config = dict(
    d_model=224,
    d_expert=64,
    activation='swiglu',
    router_cosine_scale=10.0,
    groups_per_token=2,
    lr_router=0.000549,
    vocab_size=13098,
    tie_embeddings=False,
    beta2=0.99,
    batch_tokens=[32768, 65536],
    train_tokens=503100000,
)
Below are experts of layer 2 (counted from 0) of a mixture-of-experts language model. Rows are named router (the router's row for the expert) and show model dimensions 0-223. Each number is 128 + 24 x the weight over its row's rms, rounded and kept within 0 to 255. Numbers have three digits each.
After each expert's rows: "comes before" lists some tokens at least twice as common just after its tokens as in all text. This comes from a sample of Wikipedia text that the model never trained on. Tokens count by the router's weight.

# expert 23
router:079127096187103104147143153086146118144141150139123119106163122128150140136136140109127132110110130161103104079146106106141147146101111124130102118145144103101094104148085123137136115116166141134109110109137169119080131147086173133102131146137098120167155111120169137137124149074168104114143163100089142128163165137103093100156100104146171110138094142122126135131109137151134128112134138095153123113144154170159112149135165105147129143131165126082123101163137148160156082130124160105136186141145139134168155140134190140180132145153139126142140092163134131098137097114144107155115108173123097119129126108133136105106126079124166125141114131096142115135155173134087154132148
comes before: " |", " the", ":", " name:", " (aged", " by:"

# expert 63
router:092108157155096133063179132105135121124141111168136105121170126107158094101162133108129142110147153137137141130135095128119151118099091122154135091131125150114118097137115133105135088147138122119156115152125157112134151106121105098150121121090144119140113128140122110107084129072115132102116164049106110144156094078095173153124138114159166109141120141137160114120124135132140121136132098076102143124141098138181120122150088136082147126106162136117111119146166103122119152121145121129123112090114122119116163122158104112150149085167102108155127102103152157087120114077146115145115128152161097128108087118112103114093172119135133091093120097102145146156167174135108122160121
comes before: "\n", " ", " 0", " 1", " —", " 2"

# expert 34
router:161123118144144168136147102081164139094128136105117163145126114098142153125154134141156087134105084145155159127137102147169156121057133127149109121156120121126156139113113092149178119089128113144154099119125142139102140148152167135144104149137085057123152130103115137135130114106113112151082176101112122097093146158134090093140099109126090142166159169142114129128112102126074151106149108154166167113149159170144149129139152148157096139097138090099118153122133139109132135129116119102112137134086112147136111117130117136144135150157119142084133136128099146096130084115120108146171102110111156118133152120144104144170081132098165122148148124141144137170146143120167155100151
comes before: " the", " a", " well", " an", " his", " their"

# expert 45
router:130116113148177142114138144156134154142175103087140112114127100118119125121121110097127121117154156126098112146129150126160171114101128101119125148144141169140112101151098174162110145126133115165118145158118072103138103154114161146089153112128109145141158125126157145124112182128092136102162140120107070118195104118115153147132150096150128085100101079095086113136157140132134132103165133142112133141161122133107156136155147123121126150148082152125104078148139156141144118128143159156139124104142114128141169151133126153087131144141154102140097100140092153150122140109136136142094089139160136111098129119119070135086167093137105112119130169124101093082082168096147122136146
comes before: "\n", " is", "The", " The", "==", " ="

# expert 59
router:150132089141116162169128131078160115141146157149149101109111142122109120151147111119114124145110147133160123131157115135134127135109131150120099135108117076119150121155111139099124116106173130142081137115157147130078124172120123107105108125125070109138172132137150151134161181085140175122163145119113090105136092140137138140137161130107144113119107188110145134131131121122150102144145134096160098109136154119141125164120145105125049144133174138121168131138121154159151103132142116131158174099114153090156151098131158125114164153133132097169102081089148116095117123119096124147134142163106115094155112159182141101123082123127167122131085140131136150107123173116121116084129
comes before: " |", ";", " place", ".0", ".7", "3"

# expert 44
router:159113128121141117133099127104133117087151127121157097088098100161153135114150115100102132116141144144159104157138108190165163125106095120130152126130145105106154157129120127099136091121172163145115121140144132168118149157119132103110095095155113092172155167132129171146135158119139158157136150141164149138121169160157106113148158141105155108152146107115116108167123098179137116135189153109133114135087125098136097109139146163152125136120190121153129120145089147164116124128129104119106170121136156108123173101149161150156136184112146119132122116117111091098111167129075113159098144145118105092141119117147120150170133123170118105103135162120096144120130136133133145078105
comes before: "|", "\n", "-", "==", "===", "The"

# expert 0
router:114153159109098106077152120189078151142129138121180171142143109146150142141138089150134163113164118131107140117113170130132141087125089129138146094153099179125145120149133143159131138157102135107125070138119094123168127099120116126153135121109164097116130136130136150103105169133088137110111145095116116165162157162151150116145189107093105128129142084148170114132139106144108155119147127152104098117122123120122150059146113180154182134123107126134143171111110123135106160128118152144118098154107091161115124138135102102096110105111123126087110133094098131128149169092122140154128123136150126147087158127115124144120114130133074114116148151145152124132133070135120160138126
comes before: " the", " to", " in", " a", " not", " that"

# expert 3
router:130141158148184128112103168117159107139141100140144120150148117089160154118145119104093184129162133157130102077113182138129181164104118119133140108134124148136130095142128142120178097116123123113115091153136138122150153147163134135140118052133122081132172143134125118113104177122127095128146154116115151140107141156130168183131136129115126116095131113136181087168123121180147113087135148122089134116120106147104120110137153106145139163101146144143127137136120130159120115142152137162128139121111191134112161153159137152142177149136125108119135140101127127084118176109147161137139111110119127117166143112118121146112133085115132118124111179169174161117150139162096095135120
comes before: " |", " the", " he", " a", " his", " it"

# expert 52
router:139146084167136139178136112087111092117117135147119076100153118104156158138154121147141118132095112166126115098138090122113129112111132148103130112105116136136107137149085158120192107089177109128113100137133123155121142165119108107129086122146099093148159112157145169170123139067175138111150125145097126123105118111160090114128089137104123154145133175126152098155102121094144109114126160100127118113139145138153103122149110141120125112105187138080158151139129155113111103158150104080125179129092173124124118110100156121165161126128141118118106092121116113084115133117138096135177135150099143125158124141166160126110095089109135135130104137160139122138169114122093114134149
comes before: " |", "+0", "+", "+1", "9", ".8"

# expert 53
router:111132159152130103122123099067073159120152147128108152150099100147144133161134105118138121140128127088136134102143131128125155072139118152141132096091103116151137140125139125142100096162138140099078149141138121109092138121146121144089083153110133078103109120154139131142113121094146119141108108105123127099091065101129108132131150154127117145138122107131117130127095149107111118086088093097099130168119162102119109126097164111170115114090145152138145071099115148146135106092159113158112135141098122151097107134092171132179104112170110112157069126134166135094157132117151166125198121095137096114118108125132154155128090132129159149112113111154114157120148136150132104128116
comes before: " the", " in", " by", " a", " to", " on"

# expert 32
router:104155098120114138151165127110163091104115136148117119132094097088129111135145128123116118137107138102118120129120176120155175150080134134160124136151132119165127199111106139189122113118086132172144156171133119125120156128138120133126107136126064100161140151101156145161130144087150150161106170120105137122139111174099126141151136133106093139109157157147120132144108144133101131120138085083110140111160140125114123106159127088214132155114125114112136173085108146157135128163116119132133116085095124137144144101153153121141137141100126101140107113141154131094071113159132127165134134128101113159124165142139085161144154125120148157138142162124132175108170149135128135160104
comes before: " the", " a", "|", "-", " his", " be"

# expert 20
router:161162140126095135129103142168129053113114126136116116092102068153131137109164112148155108139118072129151158079130171136112151145088141120118122095145156131113143147129148137106102119123104149126144142127149090129114123093155139131117132121120207114154117148144147132108177136164144129132084122161119138161077141141132090163117132125125158136132128138128103176121090127088126159137104109142079177125152117079150119087109144152135126141162110163144163155113146119146121157155152142105114122141098126157144108094117121145189115127157173127134106117117141084082164113127076135122109150146120137153132124132136128123135126110076098130175146124134139132089138140110121116117142
comes before: " the", " a", " his", " be", " he", " been"

# expert 49
router:176139136136136113132128082118150129162102068132102128165082134121133129101189116110138136148127172184150134109138143142128113134134105145138167105135148145117127161107126099069135111155127101146151147153168140139079147085123124128192136123118117141127135109121122134134139072098141139187164116113094129146127110131149129177118153142109151115165112117117171142177102115123133130128146143134153099175137160146173128141129128130145128136110148092145160145093112125105127121103174126121135159124152137112147127071083126123118114107120139083149141110125113118084127137104128131135148138112129129160140085136180136138115132120140161138128107155135063170121089107174102086125123
comes before: " |", " to", " by", " in", " as", " on"

# expert 36
router:110099098149154116118095101097189185106141097119114097128147112124136088129109125146132135114104156128125087101113141104139127165143141129105112158064142111126135120108140157126125145113136098171139123111073137147141153133109142096081100115144123137168152129132113150104110131117080074152153129128132104116123131129131138146122160163125131134099135093126124094152153107134164103140125129144133108162124098122109125122134108164110166109141108149179084122146129176156161084103134176091063154132125173111141158140128144122116117115090128123127102126133096153134081098160111141122133103088134151114092148145172085113122154164109150128112107154077099132172116104138135156114133
comes before: "-", "=", ":", "==", "===", "Personal"

# expert 17
router:139146177146124159134079178162124102115140139140118169098128125148166124191109156130154139092118124112132121128120182113193111140115138159137131164171148131123150106153137111154130095132185143135103129163131148138133088152124087106114105125121116126152150140139125105135116142143140127138107124134127145128117184136149114082132109093144092146124119088172100114087133132147112122115132128091081118149136135121084171099095127113135121136152170124119133108153139152176123157143100123126122158129138117157102117162204182140104104135120117157123138123113145101155093141160132164103076111123131091121117151154124145129146146077142090130157138157151167102101133145121138147125119
comes before: " |", " of", " was", " is", " that", " as"

# expert 25
router:124147174171145137117146143096117142185149159095114198112135136164112167151104119132092130116141160125153169124159130151102178123135184092141141146123166142129135101177108119126117106157129132127094092151127113116135090176120107099133085139131130136124091131122102119103129175126133093138142148155144128122143117108100168093106101108140111119151139138139110151095156164135139104070100109110102126105120114165169155150132111105161113119091158138154158111123123160116127121129104138104123121169085143148099101180118176122096143136128122110097088137143124141096142139131129176170118104115142083104123140124136142147146094073148160133116132129164147106130127153129134137148137
comes before: " |", " the", ";", " was", " –", " for"

# expert 46
router:138166153122144147097124110143103090145107126106148167127137146135146065156146160125113124151155062124103133135117148136145153075161168135126182095157118133131136087085135135149148108158105140139143116137099122083124117126162119121151130111113129117109082143143120103120132136136122096132113125160131165121137112111127095142130124083133124152133122089107160157124148108140133153136104112158120163149106088115114088114153074118157165115111173143120141170120085104128145177105115107125183120181107144130090067139146140137138092123115144113089103173153131117122163148126177120153129126118139108125158101141120124151130150197143112125118121147120105139159166130161144121122090
comes before: "\n", " The", "|", " In", " He", "-"

# expert 29
router:112098134151113122124123154093179137132137126168105064091099074123145096125121129120103148133113153135159075092126150148159131134130118142162130127133135118101110147150129113094108112107173119133139118118119129160126135115138131112104127136126125110157168141122127124101119153094122133155116124111143131137096182143143159122144129140105133139075135150126164131134098093142168099132130163104131118123129105154129152154148169137118149179145120120181068092160137144151140105100128107129121118113073166141157154153154159102123115139121107169186118128137115098089063096138108166161103106133131119145086119116150103103128146080112190138110122120105140102141101145105140134073133
comes before: "\n", ":", ";", " –", ")", "s:"

# expert 7
router:164119118092141146092104146173126112173156112095159176142161113093128120117086105123123119098163136086078135125106123128134136129142132111101137179118100153121148085120173152129126133149138122138131138111091093111149144155169116134111156151121142160148131161127122103128125136161127103111139101141130159137168109109086136077149135089127123122130104085096078131109131116119105168144139130129095117138145143109106131142155130154092141125125125113099108121092146142092129129095068121131151115132156080091116114142104106118076119136142134114097124125104074127182141125102144157099127117144196167140119132140129139131124110121140084101097145132127132113132069113090176145169127
comes before: " in", " of", " was", " is", ".", "The"

# expert 1
router:171122104133105140133125144163132104154094119122121148136119127155130163140105118126099159116173138086098164089171115140123098127156116121098148087147115155125165111115110138122124134137104147105131096133050133131160172106137139089125111143108135187115105154117129117123081142132131122055127108128146124144115088128086161132161149145118110154093075134124123141111105124144108141092118092142097137172146137140116103200159144119137144105111110095100174135087098105119152112120089119109123123137108077111139084101126148135169129137125133098159119091139144143182161120126119099138132130104189124123105132107109168142115100121111128122121112126164161118111150127132105109119120
comes before: " in", " of", ".", " and", ",", " to"

# expert 47
router:116144120079144130134107118128128146114153135132129102139121138118133087143122160155154102154167079126131068102082107105170148137150131149135113126167161138099117111108092104149125094113139106119134149094112133158161149064115155106110122139150138080141147138147145098104136157171112133118141140116169126149102133159164113084145128114151130151105120103110133109102095128148139107115157163114081123099095108135114101078151100130150157140113163109193104157120073129140165139096093084134141157158121118127136122174140161096106091130132127157112106125101131125120134103159141092161092162108095132111140116167134094125126153163128120138123128137088132151143140146142148162081111
comes before: "|", "-", "\n", "The", "In", "=="

# expert 42
router:135145098127181135143103137130117139101154128112151119139116160132139120141114164126142109125129069123131119204076103123161138077120141143116113148141121127122117117112120111192112107118119133113115135098118112085115130146126126132121144105146118107152122124150157136157123145161101130123097086131174150137090152149147091072103131128133089104123146086146107149130090118143095122130156181165127127098116157087079106096125125116147129108119141141120142120140113133141091152142090145146153131162156157152099111161167135115142099095126118145103144154107075100138148175148144106108133130161077120116172158125084147138173134163136100164178149145142124110154126116168151137102120
comes before: "\n", "|", "The", "-", " The", "In"

# expert 58
router:115130118128155122137133127107132121133112095164146081120141166081122129078152124109095184079124151126129102141092134123168146164127111122096125129103108107141064106115117136136123103142102109121130124147136167125135181130146114142139155115108114152129146130122119112125134137149162172121198127132139092136151093115094107169171154153121117085102136152144131118122104126173165103144143185114118076112142128125109088166203172117116119161115095137072134093165144120140114106130158134186176113114126179119153160129124146117148167095126093096141127141118130158133118138118107103106131151132098147148146126108116104104107124108121156133122113161131132140140151118122129145120130
comes before: " |", "2", "3", "1", "4", "7"